{
  "d_model": 256,
  "d_expert": 160,
  "activation": "gelu",
  "routed_scale": 1.0,
  "router_z_loss": 0.001,
  "qk_norm": false,
  "attn_scale": 0.0884,
  "tie_embeddings": false,
  "init_std_down": 0.0,
  "warmup_steps": 200,
  "final_lr_fraction": 0.0,
  "train_tokens": 325600000
}
Below are experts of layer 2 (counted from 0) of a mixture-of-experts language model. Rows are named router (the router's row for the expert), down (a neuron's output weights, with its number) and show model dimensions 0-255. Each number is 200 + 40 x the weight over its row's rms, rounded and kept within 0 to 999.
Before each expert's rows: "comes before" lists some tokens at least twice as common just after its tokens as in all text. This comes from a sample of Wikipedia text that the model never trained on. Tokens count by the router's weight.

# expert 15
comes before: "| ", "- ", "|", "(", "–", "; "
router,231,185,239,209,206,187,180,141,221,215,151,171,151,259,273,210,249,147,255,202,131,232,194,155,131,172,196,165,158,234,230,175,222,224,226,237,200,156,174,204,172,126,226,162,176,179,176,123,245,268,182,241,241,178,237,221,250,274,144,144,189,164,175,193,224,230,229,244,144,128,205,252,218,163,174,262,156,163,257,159,212,259,184,166,174,259,174,238,131,221,152,164,254,214,287,213,263,144,139,237,172,203,264,160,191,193,181,161,260,222,259,171,247,131,180,255,222,265,159,192,233,146,260,152,259,247,235,231,177,247,279,236,158,169,194,134,218,193,171,215,233,234,161,111,173,242,254,213,182,167,141,217,249,239,235,170,157,176,155,206,219,247,131,136,222,161,273,194,245,180,253,238,240,248,230,176,153,156,207,163,238,260,199,158,196,229,133,241,220,184,257,134,247,226,181,243,243,182,162,228,268,146,165,172,250,184,232,225,173,155,223,127,202,211,185,225,230,145,153,202,227,219,195,143,229,225,136,186,166,228,167,202,185,173,205,158,198,178,159,188,163,193,165,202,231,146,165,221,204,193,176,258,216,249,242,224
down3,189,156,144,228,185,200,264,200,190,232,216,233,230,229,163,194,192,269,238,130,154,192,156,210,202,209,183,193,164,207,170,167,176,242,306,182,167,83,215,286,151,250,163,247,256,165,187,226,244,221,244,157,203,173,195,282,161,158,239,140,190,180,216,138,117,168,172,163,154,198,177,223,191,207,162,195,278,218,166,133,264,215,188,238,275,219,261,230,168,249,198,161,256,176,145,152,223,220,212,182,173,234,301,224,186,211,152,199,230,206,231,165,176,231,219,175,132,250,229,210,212,261,202,239,261,237,244,217,200,260,148,176,224,229,229,187,191,249,174,183,233,211,134,171,196,184,187,202,194,211,234,182,187,268,229,302,168,274,242,58,125,295,132,235,151,152,169,204,209,234,186,257,176,192,186,227,177,194,223,199,177,214,193,235,148,193,158,238,155,201,211,120,256,162,200,199,226,272,235,184,250,194,205,167,113,213,257,237,191,244,175,209,244,190,205,220,272,195,196,196,200,168,203,220,85,184,147,177,167,207,215,173,202,181,167,217,220,178,196,182,176,210,175,229,190,153,179,253,194,230,157,123,174,148,205,198
down4,205,221,261,168,214,169,188,172,186,201,185,157,204,173,175,185,228,239,193,159,234,286,171,180,204,226,168,207,213,159,281,228,232,151,174,257,208,220,195,147,176,135,216,192,186,174,167,201,215,243,295,264,201,193,185,180,160,212,199,189,236,160,175,184,179,204,259,207,241,201,224,212,193,202,218,202,252,202,232,248,207,165,79,210,188,253,232,276,266,184,188,201,272,126,245,193,171,241,192,225,213,237,269,240,237,129,262,111,180,141,164,157,266,146,146,237,193,250,200,210,249,251,173,166,128,206,226,177,200,276,245,186,188,230,133,228,229,224,218,209,192,283,231,223,180,170,218,183,170,231,228,238,114,185,229,233,202,250,248,187,194,136,189,158,140,150,258,145,218,256,145,174,171,215,225,244,198,215,215,229,204,135,197,224,203,177,306,273,191,191,233,159,242,160,243,197,235,175,172,143,189,158,76,221,161,133,205,181,264,209,162,196,248,180,172,156,142,168,167,226,221,179,115,158,173,164,138,112,236,198,228,184,132,173,265,167,228,243,226,231,122,225,171,168,234,264,234,233,238,212,204,175,163,223,181,185

# expert 16
comes before: "| ", "\n", "\n\n", "(", "|", "– "
router,235,178,252,200,203,174,160,176,187,220,165,234,123,246,285,221,246,176,225,197,149,241,205,159,133,153,164,222,180,230,207,177,193,205,206,239,227,173,165,189,190,139,261,151,146,154,148,139,237,182,199,239,230,197,247,225,237,229,132,134,238,184,153,227,238,240,221,255,154,148,169,241,218,144,164,236,132,155,251,159,182,252,151,166,167,271,212,254,141,231,161,170,259,171,269,188,269,168,159,241,198,180,253,158,201,185,167,160,264,220,253,185,251,149,210,262,190,238,169,229,269,151,244,148,254,225,250,223,168,249,264,232,166,153,225,141,232,193,181,226,227,242,140,151,151,233,223,237,206,165,184,251,257,201,239,177,166,158,152,211,243,220,156,177,221,143,241,181,221,134,263,209,248,239,244,175,131,182,203,120,244,257,155,149,182,236,130,284,222,184,217,162,247,204,194,253,245,159,164,228,270,177,176,170,258,195,240,248,196,176,203,137,178,185,188,151,239,124,143,220,229,206,215,148,190,212,125,194,158,227,139,208,187,171,224,150,178,183,167,192,184,202,146,203,237,130,155,219,195,181,151,243,215,232,237,251
down3,149,220,244,179,162,232,110,247,221,190,236,178,175,201,208,196,149,235,139,161,186,189,188,158,251,274,240,179,222,199,252,217,254,215,197,151,269,141,210,217,132,178,167,149,182,170,203,217,201,231,250,240,270,188,256,223,278,184,213,106,219,197,137,137,262,143,245,228,238,170,248,199,195,136,102,196,215,208,181,177,161,168,211,285,211,116,220,183,191,251,211,133,223,215,227,250,134,241,165,174,173,202,214,127,170,100,180,207,192,212,188,206,207,220,258,220,279,274,217,215,189,226,167,179,266,195,262,231,254,225,273,244,222,110,163,205,251,187,188,164,181,227,189,177,275,180,203,235,208,264,172,201,180,216,125,194,164,141,250,268,189,213,193,152,216,244,261,181,198,161,160,227,219,228,153,169,211,214,124,220,179,155,149,281,181,262,182,216,199,193,242,196,153,122,180,210,234,179,233,235,165,243,211,168,178,143,113,196,163,151,178,241,183,203,227,211,241,233,148,212,176,194,246,189,170,162,287,251,177,183,205,257,197,157,249,160,219,253,214,219,187,202,206,216,166,183,258,207,177,227,155,197,145,280,170,160
down4,149,167,198,266,229,174,220,197,139,256,203,289,227,189,230,244,168,185,229,163,210,197,232,282,205,174,289,175,208,202,175,197,299,304,157,224,243,164,221,213,195,175,217,204,250,211,165,179,163,188,193,149,227,237,192,180,154,144,246,201,200,199,210,117,195,187,206,217,272,168,149,199,237,244,191,155,209,174,208,159,206,200,211,208,235,204,156,235,244,167,258,179,248,189,221,193,264,132,195,307,209,157,188,203,246,267,197,221,131,237,180,197,157,121,177,178,237,185,255,176,191,173,220,236,187,167,137,206,176,158,183,245,229,196,274,218,183,162,150,193,117,196,152,187,275,207,162,229,120,168,188,271,155,184,224,177,179,194,235,148,100,165,288,166,178,195,143,226,252,249,252,198,208,169,123,176,197,236,244,175,174,181,175,149,204,140,256,130,230,199,194,158,199,243,167,214,147,228,234,227,212,251,236,203,188,159,133,189,240,112,294,177,205,296,184,211,218,243,171,179,207,197,220,169,209,291,178,149,140,227,230,175,244,165,250,213,230,191,212,229,173,251,262,257,165,189,170,170,196,228,199,180,170,108,185,214

# expert 5
comes before: "\n", "\n\n", "- ", " ", "See ", "The "
router,251,188,270,182,187,196,189,233,300,225,175,189,186,226,217,196,238,139,227,140,165,213,203,185,169,170,264,247,279,263,132,115,200,204,150,223,231,198,183,224,194,178,249,199,113,177,174,168,298,161,114,202,267,206,251,286,196,133,199,174,183,219,112,219,201,199,234,199,154,178,208,226,233,164,182,102,171,199,234,268,155,204,236,135,186,228,229,215,186,206,163,189,224,221,220,219,221,220,188,231,165,185,230,167,212,191,207,169,184,295,211,181,182,200,177,253,224,251,172,202,146,188,220,194,214,209,194,269,185,222,229,216,177,207,187,200,212,151,270,232,201,154,188,169,161,228,170,229,191,161,230,223,204,235,194,110,181,185,166,228,223,155,97,181,224,169,218,262,148,197,192,259,178,227,195,180,178,179,202,193,234,196,217,172,198,230,201,191,211,194,182,204,264,171,301,240,264,222,187,256,226,169,231,197,208,156,242,210,142,167,136,175,179,172,185,298,208,195,175,161,243,126,161,195,228,200,121,191,308,258,173,250,197,176,227,194,228,203,165,206,247,91,172,83,199,200,172,140,99,158,171,234,293,199,227,192
down3,214,186,253,215,152,214,219,191,216,198,204,135,236,230,180,143,213,128,205,235,255,175,240,233,161,248,144,249,237,185,132,202,253,219,272,226,215,227,231,274,155,222,208,181,211,184,262,182,215,168,96,201,237,231,196,208,148,217,175,209,173,210,168,217,176,165,158,226,197,161,225,172,163,239,214,215,255,183,280,150,188,229,148,202,230,83,262,235,221,167,150,115,186,212,153,230,159,191,188,173,180,172,128,240,172,146,295,267,155,213,199,170,172,176,131,217,175,185,252,172,170,168,212,301,211,251,134,230,201,229,231,193,189,186,244,229,190,254,133,282,235,208,232,218,247,234,278,178,240,204,269,230,213,160,180,175,250,188,158,266,178,198,165,251,154,143,219,239,173,193,201,208,112,139,200,171,214,239,158,268,205,161,205,140,226,207,232,206,248,116,180,148,169,77,252,192,157,253,202,248,148,221,174,173,204,133,230,191,232,159,159,237,133,206,147,241,192,208,169,250,224,248,178,189,166,201,265,272,162,141,192,214,195,175,222,223,199,182,223,270,211,224,169,204,240,258,195,197,213,235,198,209,128,194,197,207
down4,187,200,262,225,255,229,80,224,209,212,204,206,241,180,260,113,226,218,205,91,182,130,188,186,231,240,221,230,202,188,220,281,229,275,204,237,251,214,175,118,227,140,292,151,175,230,197,153,216,216,144,188,229,195,173,210,235,197,283,184,243,189,226,135,211,160,214,238,230,176,192,224,172,200,153,159,170,291,226,201,155,225,241,266,192,155,159,164,225,179,258,206,147,203,180,172,248,224,238,185,171,193,242,197,208,231,203,190,181,187,149,225,217,153,203,105,170,187,204,166,193,243,163,185,239,249,184,143,226,149,191,233,209,238,153,234,210,222,190,182,250,183,236,179,266,153,213,246,201,251,184,188,179,155,252,183,149,216,169,85,218,242,162,114,203,198,258,175,231,219,79,205,179,172,242,254,210,226,203,189,189,241,244,160,160,206,241,232,182,281,194,257,187,244,156,234,194,186,220,200,179,171,244,209,153,187,173,155,192,228,206,281,210,237,223,151,136,243,129,200,243,170,232,200,194,162,175,222,235,231,246,230,213,271,144,235,221,170,215,88,152,149,131,186,155,237,245,180,144,171,161,162,231,237,234,165

# expert 0
comes before: "| ", " ", ".", "|", "0 ", "–"
router,249,174,255,208,224,180,144,162,192,199,170,221,134,254,270,228,232,171,256,191,130,210,188,169,167,157,186,195,173,266,234,183,204,227,189,242,245,194,169,218,167,158,257,137,151,166,152,164,212,269,182,236,220,179,253,241,230,242,161,132,210,174,167,222,228,239,234,220,134,126,187,248,192,158,172,224,185,153,260,131,219,242,133,155,145,272,181,235,144,254,152,176,257,171,265,217,246,155,159,248,161,206,266,153,202,194,156,164,264,228,242,193,235,166,194,270,202,240,179,232,238,154,266,147,237,230,229,223,170,241,238,265,151,160,211,142,232,224,184,235,227,246,124,171,157,262,240,236,198,177,144,243,243,221,234,212,189,149,166,231,210,226,140,163,221,91,258,162,211,143,283,234,239,238,225,166,160,184,239,132,252,271,121,157,205,241,143,256,224,204,271,191,239,255,216,243,222,177,161,217,245,164,171,162,233,190,253,257,178,165,202,153,191,205,175,183,235,135,146,232,239,217,165,152,205,252,162,200,173,228,158,197,166,162,224,149,198,186,179,177,221,217,143,213,241,163,174,201,207,171,151,234,199,241,209,236
down4,206,156,224,162,225,194,255,168,136,247,253,262,240,212,159,282,213,214,127,161,204,205,180,145,205,239,224,217,184,225,227,137,221,258,235,209,176,206,224,233,109,230,260,235,173,156,269,212,230,195,199,157,146,165,207,242,212,173,185,146,201,218,144,189,258,195,198,276,210,186,115,190,184,153,221,178,229,268,187,207,171,181,243,193,226,208,138,236,85,134,240,230,226,184,244,262,228,226,237,197,223,125,242,204,205,202,189,182,128,182,260,290,207,237,211,187,150,226,139,234,249,182,191,209,216,189,184,184,219,213,215,202,161,145,232,202,174,179,224,171,149,128,146,217,203,202,201,226,270,141,130,209,225,220,133,187,194,120,254,197,189,188,189,243,101,214,217,113,203,220,174,200,163,163,130,101,146,203,216,218,219,215,157,206,231,214,243,206,185,206,163,228,253,265,220,249,263,202,280,132,210,170,92,207,200,206,279,186,221,188,201,210,155,240,300,187,272,146,159,262,163,250,177,227,186,194,195,228,169,179,270,213,171,189,200,243,178,211,171,194,189,200,171,180,233,230,215,179,202,272,167,165,198,267,233,127
down5,176,208,258,136,197,234,108,203,155,183,233,173,151,237,232,215,155,193,239,200,177,181,216,167,197,235,185,255,208,192,146,240,200,233,189,215,99,157,184,170,197,287,236,191,258,285,224,229,149,202,225,188,173,210,161,214,250,232,206,263,240,216,287,172,254,194,138,211,178,188,227,150,233,222,147,244,192,213,220,213,251,207,146,238,213,200,212,231,210,198,210,171,219,233,258,131,230,135,276,109,241,171,159,263,225,176,248,92,213,218,133,244,184,207,257,168,115,172,212,152,223,171,191,139,183,222,312,185,180,212,170,185,156,247,193,207,287,187,196,245,275,212,240,120,242,194,157,136,267,135,213,262,187,202,173,236,154,236,170,181,232,162,241,144,250,218,214,203,166,185,270,229,169,217,172,190,197,166,181,106,184,157,139,169,172,189,176,212,240,260,218,251,210,218,130,181,182,190,175,181,247,212,234,224,267,231,213,174,244,156,175,283,185,186,221,227,152,139,211,240,206,179,157,166,170,162,217,186,115,200,237,129,205,109,146,240,241,243,237,180,239,195,195,206,155,255,184,212,190,206,186,186,204,238,210,194